Below are experts of layer 7 (counted from 0) of a mixture-of-experts language model. Rows are named up (a neuron's input weights, with its number) and show model dimensions 0-159. Each number is 128 + 24 x the weight over its row's rms, rounded and kept within 0 to 255. Numbers have three digits each.
Before each expert's rows: "gets" lists some tokens that make up at least twice as much of what it gets as of all text; "mostly gets" lists some tokens that are sent to it at least half of the time. This comes from a sample of Wikipedia text that the model never trained on. Tokens count by the router's weight.

# expert 2
gets: ".", "| ", ",", "–", ":", "the "
mostly gets: "−", "every ", "£", "€", ",", "+"
up1:116123130154149143150154135099140110136139126148137117143174166154135169148168137122098127157129156168100125144171099150133135103109140151157158122135118150132125147098145172105127095116123134127136097097085084168149143114092110138120114144139136154141105127138089132133144120129099148159138152177148127136161144155110121121100089123107157124110117143170172147176141090167139125117120130116128130160089126159159095138090149097143152148085088107096083149182137129078114135108090128
up2:144121109164144163153138119134041131110139109129129163102119119178130147146136173138107105155095133113108122119129147129140113116111161139136102146101107188121114122108109136100111135158124111146123116158100099150130139110182120133118103110122108088150179125091131128119131138111127101068159113130130153079135064096114115115146132107153164097145130133137151116113118135151103093122140145138122166134177119118095157123123064085158089115130153136120121130139135110089147134126153160
up3:094076131094102148098156138135112151144125092138173162162145153123133105056139146151112084132143162157137124094118128108076134122143147132102165095149079182149126110094133149122137149170137122146139080113174101099135116140143129176116161147148121136130118148126164197111132121110130153096117110121118154110122140148114127136143145118130157126153144116138129119155122139120144137086135110162129161127121159120135134076137094138142144115140129130073132107124165150137101122127145180

# expert 4
gets: ", ", ": ", "(", "; ", "| ", "\""
mostly gets: "\"; ", "→ ", "· ", "|---|---|---|---|---|", "& ", "); "
up1:161098100156127142101102125123100139114127138075122140099173100167153100159095137070109113140139131117103128111154137132132111099143192158130129132128111136154090111110101179122118101106125102129126131101159167102118110143160123100154097127133154127170135137137099188097124136126118120153131112141095123094140129094120120117117135107102133146101145139123137167105113130151118083152096122181111173138143159138183116112114109071124117144085158128119110157131181127122148133100107125
up2:129106115138102112078090142144118122165104145129120165129099093106157112126135134155172106129102145136155114100174143098116114153169095162128080131129084147180129121110147145135127100147165096147147127124138161068126139138161094119119163089157123089135142153122165113151142104136111142104136116110110096166103130087130122176146131148152128145118137125168131110138157120143103149106104095126147104124151131158180150112142146120166129120154106154092119168143180107124132153119108099
up3:141133092106117129113139133134135172135152105166166153089133192110122132104172191116135143126110175112121131080142139135113147093109133133129197160144140115089119109124115078138129102136129141139153115139094160130109136169129133132120125127151115184131128157165124165133170185148116159132120137141129100135152159148162101110068133113115115070128129144121151125191135122189128118116104123139112101113132149138143128128125117095125143143128130130113131125144135124134157120126179101

# expert 15
gets: "G", "K", "W", "Ch", "H", "g"
mostly gets: "Ch", "Sh", "St", "Th", "Sch", "Al"
up1:139123146147093120152091125133094125119108107128122120086129138117125082091133128106149119148128100081109085147132105134105120092127142198154091168118101135115158158127175099099128158128117127134115115107130108154087130140114134150115163115099107169113099159103138119123134123160107141173128096102119141115135183085107076111119150136084136139097119114140117165177107095142116131147077117164113139147122153154167155071122153114147132132115105130153108138155176124111112135135138125
up2:096116126130095123170106108114121119126178152138147179142127165153163126110124136142082111170126130118127087123109117126135144154113127109126097084121101116051118136113130123121106145130151135099120120125134116145185116094125115166152156127130100133111116142175114124138135146069103096170106150101179106111145177130200141142154118122118125132169099129105122161120129174170137138148130109164107124117161100131149101145097118065148130126111125120170123110114126124131125136116137130
up3:145101139137100111123091114103088110137142102145127126161100133103162097096160144167124129127157111085144083172137114127151102087103105101135061124138134108133139090127150172131133160147117151139117146099134095154095131164141146117112167112119125125154156147078169129150120088180110162106099140101115151111111179153130088138065143115127087127079163119158142148110130154147099131113151139140113127143117133166131108108116157123149145139098151146115133152116124124113145133098139130

# expert 18
gets: "to ", "by ", "at ", ": ", "with ", "of "
mostly gets: "to ", "about ", "under ", "along ", "than ", "through "
up1:107114138118167146110087163148100118125143119132090145145104148112096122099125140149145118135134159169113115124100117093154145114171135123086107097092105107124091132095128128130094102141142147201157125137110158090106100115147109114120114083114139117146090149096142121104147175102110150119107128085093128132183099083109146138089146071152087103127107170103110086109112173128178112140148130128113113123139129101117115121127102145133115132111149112145118130161125140119176130125111115
up2:182100129133099095109137120151118160131123147067113126103107164137176108106085121145126117146109095090114154129126164122094122159134156151122123118120117107144119103080123114092128161130165102175144161118146112103093140112140160144137161148103083110134157132148125145167150105142080113075134110134091145127085153108113121103167139131124158122151123115166108089077153155120140086114161101134127121143124161139118098137107079106107108130147146142104106116116152116096133116157138130
up3:098112115125125167156148126103143093099131140110169099141152167148157124104104128094085143180122143107151140108158123140110137121167133147137134129098116095124153123105125119137102118096140110122132177113152120099141179103111107141147138136120068135128089139105102111168122114120143131094137122111127126093100138111134101132165128174127149145152107147144153138102130147136115083102103141102109176163158166131147098133107124133098130118150185177086084064116141104093147133140133122

# expert 26
gets: "in", "es", "e", "er", "re", "i"
mostly gets: "out", "high", "long", "do", "over", "short"
up1:127158151117144140160116119132123120117101084115130155153151113095122132148132173172155131117149105114132121151114132088107127151105115116090147117157139132199097119113153144112103148132139138161137082148109141106103145156178133146074122125091157150150128128133126106133131146114110123061134095144113190108145144156144121145081120144133113122114115087114159094162083116131108109095094120140148141150155126075119127148166158087090125105111133098122147146113138093112135129169151153
up2:098128112149118122122135126133135142137137130095108108155156153149102164126179124119161103165138146127116123128138086143102137115094120122086098118124085130123133126139101197127137121096147137108157142106129153110146147090134070083129140129111114119119115129102153134137177178135096109085145127165129120126132150125114141145098122103156113163091109140122125102114131130171168122098131112139165166116139175143109094155123111081125148121135137175135123099138112135101152186160141201
up3:158176088129164136137156138176129144131127106100119135155094132119181119119118178158157067080120090118165134096129158124113127144113122140136135148123117133131120076130148111167103103087112131149134121165116141094132113118133152143105140103112115134139147134085095161120128097145127081117105100127138160111130105143107103173105122163134127161118160081127165140134145136152156063085140145091154165127125103120170131134134154101119142158123112152146151146139132086110138118107109116

# expert 9
gets: "-", "/", "an ", "\"", "- ", "==="
mostly gets: "=== ", "This ", "/", "[", "-", "_{"
up1:090093137160149098120117078143153126157140146103105124131140149120178090110112156091124078165139167152157142111137136104126144077181159104106166065111109114131064115125139128113118085132120096115109157136160127144128150129152105111121155136130115131124138133131100125101123091154084183117073124109137131108145162126143145132133127103194141158107086111158138155131124146128096115124106126114081150148104155124125127119146112139165097140109131138133124119134143134153139116166114127
up2:129143129142118120132109118145125146152119117162171141120143156123197112134118141160119095157071138114129114053102114116124138121108128161108046130145098099105124114132127179124103112120121110162148108156131082135112145128127135143120119155119129118157124140136113156142099130139093171087116121113138091119094146098124130130131134115122126134118086097137150104163156157129165093170131137168093154144128179156096119113180139120131127150133098143185097120123158130105111118123092136
up3:102070071121130113101121127128134138137115095137149137125152136108163100086131157121126122130136186159140166095152120103122134101149112121138106110161127160163079102117130135092124061143074095177110106138108109086109168104128130126144119140125107093155127145131113141122139111143094154090099102132143134100118165163082122129125152129150167129106106094138158099138137142122121102154117143122073168130090143119125119144121130108149095148136147122170116129085138117135101153154120156

# expert 16
gets: "and ", "of ", "with ", "for ", "in ", "by "
mostly gets: "have ", "has ", "but ", "including ", "while ", "into "
up1:086113119185122141093123098139143109160138115109113114135138139138151117140150128123100148165124135145193130117135136160132118121128134114133191148119127117127140113129085159148095122114112125158130135079121138094157100091130099120112125176134101148150121123158118082099098133118091118160083129134139172136128125101111114125115128120140158125097191114148193120126122074117180125138143130137099149193098130166166111131093112088157147126157121127155136154122156142114122113118101119
up2:160132116128146121117112097091130136166104102108112162145100115114095132144146130063144102132118105122117112088111107130101115111167148171167156147111075114149106150113105124091123135129129088072074148143148151116103132132112136141154149110170108116118102128076150139176162156098096138149085115075111148113161108123134132092140118149130094135144147131097138134171113104155132123075107166147141139133163145129113135112105121130128097114114134142148142133152160174119156152117102126
up3:124117175141135134113127110133126121113159118172157121073159103118126111112137160135130121132120156085167143140145110108126109096122100149119117155156113129131157120110141127121116112144163125119107170133066117118152149093061114153122135081155144092131154156087097115147113120141158125115139111127113121107080114089119141141137171147127155098127106097136099149166160134139111129130104121118117120148112145196139120159141114098127146132102090131169115133092197105116154156093163165

# expert 14
gets: "(", ", ", "was ", "is ", "were ", "are "
mostly gets: "were ", "been ", "was ", "(", "are ", "), "
up1:148128138152115139135169137156106147142126125151120135119103109118128138124093117138165120151130169081087139120115127094090103096106087155122128135138137141132108118126135103105157093140091118155129118141071096099095112089105094097111094102087104112121152145148130134135187099084117149099122119131114141115153124145092128083135111105146153118154153135122105082146127137125121081146095138164117174121107152157120146151100114118154112123087081127179147101120152124076126140139084102
up2:154125104097103115129119128122097155147165133124175129137117145151145125101178155165150104153122138131124114120114119138099146146091153137086105136165113162098165153118157120127149111121125095153104103125180142158139120188146144153143137124165168123142131151149179157124111160127076161106130102093102125122109161149133124098109164153133119155195143133120126090140138145134148144138134111197138136163140149152113133103130124104153077102116132114124149122160160127139173145140111155
up3:115116100125131065098133097151119116137134165110112137119142126099159098135135143150139109117131123121089139116155094129099149115196129109123130094099120147163068135098107183149103094128100128118089167112156105143085158130136102125128180131147105116158146139126138152175127110099102128099087102121127147145110071126134159124125121165144151144136095125152122135154154149141134119144094156126112152107144095103103167096128137184142086122082127106147146154135152110143124119146106127

# expert 24
gets: "201", "200", "202", "1", "0", "199"
mostly gets: "200", "201", "199", "202", "198", "197"
up1:144132075135130138167092072133082139118140142122127127117151133144126118112142169102136135121123121104054100150146135122097080127129167102166164111151111093107114164107116117161127102141125099151100119101127171158148119158103153135152145156105153143129069146150138144111164148108108158151140126150087134095111121142135107161108126145104111113118117144101096093161144142134130113142083165174143144132134153160138136114123095112143087109142114090126139119130140116105145140147160191
up2:170111108114064093106144126118122119126154092105155107141119144132109132101150155135130117167118130091116124124151085131147111116124156139159127147164110119069119117128131115116148119139089125099130086107118057120108126160142178105103130095142127094126158153155120130133113115099176116054131107150140144112077127088103113109089131073127137138141145122143099112150148120111113110157117153153120147122107120130121163143114102125126160121107133179124118138163122138139130151074174127
up3:139136152133085121095124112167136115077140090123107120087137179124141147133109151103171090116133187134107117125138122122105061154123137131137147131092111126146116160129123126146153110133119080176106115110110113139130133174160141137109168119143120136087137117131113146142160109113156160144155150157125132143151151126102126150111149102139127154121111131127113089161112144131061114101122163159097110130146140123154173118122129126140090113133085181099106126130179101131110168111165158

# expert 5
gets: "in ", "of ", "In ", "on ", "–", "July "
mostly gets: "October ", "July ", "September ", "February ", "April ", "November "
up1:146157119143146114105110148140189113157132133113158147155135161145118127134119154131110098123209156163123158189116105111127108141128090134136095131118147141114088118107111107141109142124109145127113167176107098137128143127141132107134136133155104176158116146146094109151112122081144127170120098115119105186129145115119150164133181145120120157177142137198121123138125146111132154127136124123098132162152120112157138140123104100115136113118113134058096109118102111141153141133100091
up2:172099118153107120117107145127124137144154109116142083108113168115148097116116119127186091125189148162122146119108096133092119103106154119146054113096125112100117124146135104131130153156078149131100121122097122131118116126110154088113133074145086130125138143158124116164169104089141106097119169078127132120122130126116088125134161125137166133181138173129154136108169143147091131132091132141128111112143140113173128122126108077127133129151147151160120104111132133128134099171119114
up3:121110178127135134081129138115156120183150144161120152167154171109130094095119136149113098185142158122137181122160164156122101095117155135116103162128110116118115093101160136139121102122130118147123109156090136103124113138089121152105137096138085115147149140130114135145167078108099119117159148141118164127114162100129106113130148103171120118153164097135109152138141129131174076171106147153099127127121155161188094097139117120158122139124113134143155118131164135095125135106130121

# expert 17
gets: " ", "he ", ") ", "0 ", "He ", "also "
mostly gets: "not ", "He ", "It ", "they ", "who ", "also "
up1:153114107102141144108143129121108130110116149129131150093131130118108127133148121124177104101114106130134177115126143123078145154134134119126078125099127185133081115102149153111105120143168104089098132129093121119090123111106078091113104111167075116137168155141135138154115110109076068123117111138124143114123116106109148149111151104132181111164109106142115111105138095158122100125131172135129118113134099137097158161139101110199107154086124131108137151176137144140148133102111143
up2:109123146126117157149159093133192122118138086082163117143152150111148107125128112058165146123144140154154116150141113121148105123165168116133138108063140140146112140115099133113112129132100123124057133101148171137100141155148124108087145114113145143119112129152130152125097078119093137133114117187097159130087147132129130149133153117153166130117118110147144146126089113148116144140082188126123151145118145110112109095097146097145167144142132113135125160109146128154113143154141163
up3:115124120133152069108086138134138120145135129141128113114136116134075073127164158140155150140133117051079159126141100088141119085110123127134076124175156150153154129123134141097110089147107107134106167096109132136108113112095107091123114144163139119133149146128147135137129158146124138130176114137130122076115107101136145178137145095098157163106152148134106161140151139121121115097118141150123136150153095095170153118081104094155117109135105164095123157122130138124130135108158107

# expert 8
gets: "F", "a", "f", "Y", ")", "2"
mostly gets: "F", "Y", "Gu", "X", "f", "Q"
up1:112112117107113122145127117138149098108166099146127132121184165133131142102144126160137118121103112135120134128130069117120144190159142178107118103124142110134092136069122137144154140134134115095153168129148099116113133123131130129136118135109111141141112138112141146132099111182120170114169099159178133115116124082113150119126141068156152139116131106131141110149126135121144102119197165130154184125135122189124155127157130126129198111123106177163125142140153123157128150137146149
up2:115108136107140159106134117141125166120129127101158098138125137129144120131072171106155126137184129127112128115139137114060117107114164121121106176112140137125150114136138134108129111133148123142121096110116141134120132139151129062111129180136142128115118097136137139119105127103181158125109158123146140102114173130138109113128118132142094126127123184091149123174088147150099107100077188147106121121172172137143105131132116142165111152122121121124115145162200097126101136145140186
up3:127120096151127134139160158155109101156117133172135145154101154110081137160150103165142105135132129140120130124115140101139168127119135143146129145138111109163117110115153140139138141157112089101158122145095099104122118102131105123118125092126068146104141140092130137141192088112114140135162132139132154099136135153131107135105112054138119118148118109155124093111137174137112144140153102102137160121140127158097075160178171119163172083127135159135147117135083114125169095162164115

# expert 23
gets: "s ", "his ", "their ", "her ", "its ", "two "
mostly gets: "their ", "two ", "three ", "his ", "same ", "several "
up1:115117124101118117134124135184079141119122130117127082090125149167091078146145173120149121098087121124077110123133134150119116181094152160110127146123071141144137111142100138093121161112153117110122084118153142125089162147133130162132075110128178080132150153140144129095129127112157119153139141168132113126116119125095114095089108181110157095124094136125110108148110118083177133113119110143139111114191126111127142137141128139130091127149106110138127101132120114131144118091134149
up2:092089151124144142088123093147116146098162116143137163093129143157139123119151156112117110137158104156136140145120160117147152111169143146146061109088131145158129134147119142127118137141115096131136134093108103123098169098123089106115130093119098107168134153079143094137098119133144156129151115142124141105071141093171128146118128122177158133124122159140175155146127112136118166100109135119115144156122115128111100162176105064133135162099182096113104141114137136119096114125158141
up3:119097122130120130105119110147120162153137131147121154151171129123129120112133131126152115166081098123115145122140162152122200132117150136165108120133121099142144135119108132116128132103118102128077132091083116153154143135092144088137159148112085171145092136133077150096101154116112149135073132103115172105131181133146117159112143139097110156128136175125133124119174100145127147145095109162119129120090116161142119176144111092134119122104129129142137152139131150157193150071118146

# expert 19
gets: "the ", "a ", "The ", "A", "U", "O"
mostly gets: "The ", "the ", "A", "Mar", "Women", "Men"
up1:160166142065108096112161086135072157131181113114172131111135167107118079103145171135107132142166147145099143127139128148124135133109143139104089123125111178120170122147131091156135111112089132118131125139143122128072139157174137103083139111157156129123119145155136172135099144136149106167153165126137181125111119117123118108132118136142159121133156178114126103125096128120076135147124124159112100145114096100127102094119141104126087140145070118139136126135139140111114125122127126
up2:153129124137114128141132070140137146139141138180175139163126184128126118138161124105108129153102093125105128137148123153111125131117165164144138118074104139112109156125128171109112159128121101123060136100125115093120118138175139130123093157149133107138153120146110138111080142139156095135103121166117151113128143149143122114126109122074152177123128138102138116126120095143148118165085121167120134134137142162152137100163131103141093172091144095137086142143158081147134153144134188
up3:144179127132162102141130101124106118180145118179091132143112121167138124133137140124143123121153169115095149155133084120114133123127147158112100127141114122124140141112127160079119122095139143153127121124098121130105117111098126092138117080140124068135139143102176157118141166144092149139145082137141153110139108155144138139116126076121123122101141140128161115119123141149220145142150098156139136142096094136096116115166122058166104162118113135153118119156142156144150130090151118

# expert 20
gets: "|", "\n", ".", "\n\n", "==", ")"
mostly gets: "|", ").", "\".", ".\"", "|---|---|---|---|---|", "|---|---|---|"
up1:139101141118121160095118124113093128113133121094157110057154153101125119163124116107124156131136133074124104093137143120133152201121119101143145098069117156152133120132107139098120111128112108145103140065121117130160186106149147123133137149099086140145165122111126137104146109150117153104094117139122145134090140092119122122078121141108108147143102153136154131142115099093141125132115156103128111088105137134081136169112138153135127097116095108147145163148129093095096150155101171
up2:153110153113121146163162142170132112128151117190126152086115134091103128104128122132156120128103142131102119115140140117094137133122153170100084119128160140139133122085146125116137080149119122137119143112121104102149095143131124143123135138120135151112151158130152127136100163099081168124113144134089128151145125113141123127121155153205145092139067109145114103108107140161080082104113128118170140079144148114111108106123099172133088132140146128133074090084150098108144102154131111
up3:132126119092106178115138133126146134128121112191147125105098137143151110077158116144144123122125131110145121110147105068135144186135148114097108093126134123129126102137136063117152097098155132135148127105109086150134168113112139086106120114131152183102064140211114113128110149105149166091172155152163136176149110139120107146138160116133123131140097103139141136140110133133077148094138128115127148129146139099156116149133104151133158144100107147131135132116125139142149105123146149

# expert 10
gets: "s", "S", "M", "T", "D", "C"
mostly gets: "b", "c", "St", "j", "Al", "l"
up1:090114136155115138135120144126127119134140151107146092130121145119154110128103118127123111171156137101118099179126126073125140081102191139123137095175127104128119108078159092102128132154142166112110124103089103109157145118117105138134117111162156159114101136169104107095135095131120154143179095113090086127135139130145125127145122088151079145113149108120163145136165133159124124105145107150138114138143109131142083155133141130139142112153091144109107122165194115107124115162186135
up2:121114133124099163106143141118109137120116169135162100166118143127106126092108130151153091206129154085112133146136116133114155124126142147131087147172101130125090085113163168105138139170112116131128120131088103106154130119150096187072140111127072091093157150135116150166114136113118154110143116128146140087120151128102112085110142126128140183144159144129199130101136130132126121135122144129097125110123122129131121122127144110138171161119107111122121149109142111107079094147161116
up3:134105138114140129156083103120124129172146086159124176135132120124151081134150135127132098123076174168138133130112118117101141109169108134157117139137117141114149148159118142113136121150143100115136107159139093139146105135137147102128170145160139102105110152114122151149176118168120126110102164106141120109106142101130128123087103106208110134119135135139127151150150163148148160111102132175165132117135123147123093090123081066170126123078113160154135104138090129112156123120166108

# expert 22
gets: "| ", "; ", "/ ", "fl", "Jul", "—; "
mostly gets: "Jul", "—; ", "spec", "| ", "writ", "fl"
up1:108119172118121129121111119150062196122147143136123143141114118136118082128129095137135120104117113081128113144120151140113107132074142123113132133064095116090167158122143133120105131140126127122146164112140117140090084160169152099104125179079076148130183134122192167105135130113142145119105144119118123129091163149146121088123117127107096138124141142133074143106142121116135133146118145183126098105162099110115147130140119111128124125138121129120139093131139114183101123157137111
up2:119100135176132135122126119157097146129150119101061129114143142158107126117137127129138146107109096159060152113164172101104136096100136132112132099108120172105130134139133132105129128126135119151150129125109156070107143154133187142097162144107115110157154122129141115099153142175150126145113166061095148118077128077070143124146121133118139124105113116137110116148158133133156117119103122119174117142108179163095140097131102105118140128122138126103139142141141149081150163130128145
up3:106078148114167136126147088144083170126123127112097143105158180095114108118133151134114121117116088098099140098125141076114137187137121147116111090105099177122142141134124155083098132140130117145160165136142175074104119104196165128108136100114092135162143141140141178126102159144146139128133134124110142119110103094093155129130134151118134115134142125138102126151126127132098080118095147104136157143163119108117132158135093111114121128116111144104099092158150108091131124162115127

# expert 28
gets: ". ", "\n", "\n\n", "| ", "==", "== "
mostly gets: "\". ", "== ", "\n", ".\" ", "\n\n", "=="
up1:126124146192175130121153116128101107157157094139139128151110151090157121145126109083087143112162141177131130151151153145110117127109143139094090153135118153123083141157105091111144157098164123141106112111090109115139163123107093157114109117135162136159137158129153117099145141127124076174139131126104098127105109142110143085163096142116137108151149087131101117103088151160133151160108118109147103170112133172150104128096117108168126122145151104103140073128136138098123099143121123
up2:190149129099147107108136130154147135139091186175089177088137128159105142159114147133124146131101127118131151148136152162089135154109113152107164103153104100148150129109131147132125170104113101121129173121126119091097108127152129139140150089090159106140111150143127123111149126104116103143139131142117107122112106088146119142142151130129195114066097121134082148136113138160089147081144108152144117185152126113137139103143117132114140126120158159120102134075128115171128150112117113
up3:080123137104154130136125124148132146144182147138168144056145125133132126164132099117169147128096144090105178135155116116094129101137121156140132083122135181123135158119137140107118148134105090118124147114077122134170170129148111149111146142100119146164114157094097147121099100137056130167108156125114147098118127099102109114115125126128147148078122119158128095131145155120135136061105116154116133120165114149125118104102104108150115139115106144123159169096155113153123151114109119

# expert 12
gets: ", ", "was ", "that ", "as ", "is ", "where "
mostly gets: "that ", "when ", "where ", "because ", "As ", "There "
up1:107129131148091136106159139164136141106138142133111187134137105119141084103099120063120155126101145135156163146147133146149108141121143134161135086092153170112098168117068141148102138135067113168133145132091125155156166102104141111134127147186101108153145138130126115165080097163080124124098105086109118114117140100147121131144118160140156147124136136173146112146152111125150132100153146142143143122163162096119147117134133104121150089130154139127123137112130106157101160103148124
up2:105160081077127090107147137156129110099164114137154120127127129151125129161104125129115115077130147144102120156195102150113136138105121145116168098119136137151140104124094076084132181117096123124105164110123127093183127124088139140038097128129122137109166124142098161147151120120137107135143128139136103127085117113152094114125127120135150103104144134096119147178125140135115125114097146138106141136101114187116141138130110110136156168122165120132135153122158134129141111095152100
up3:136118149126112085117105130122108119139129078130097111183098176113138119161120162145148122095179160171116121154154129151098123121138130125136150153133113118115127097089144185116138111117114125167128142125114137145086104112129119117111141140139127118137106132136133114094145117138134151133098110114126111088123152106083181088124145144107119122121123164112156119103126155125176105172152146154120158122109147177137093107110111113186097161180185124127093148163119161145165155121150115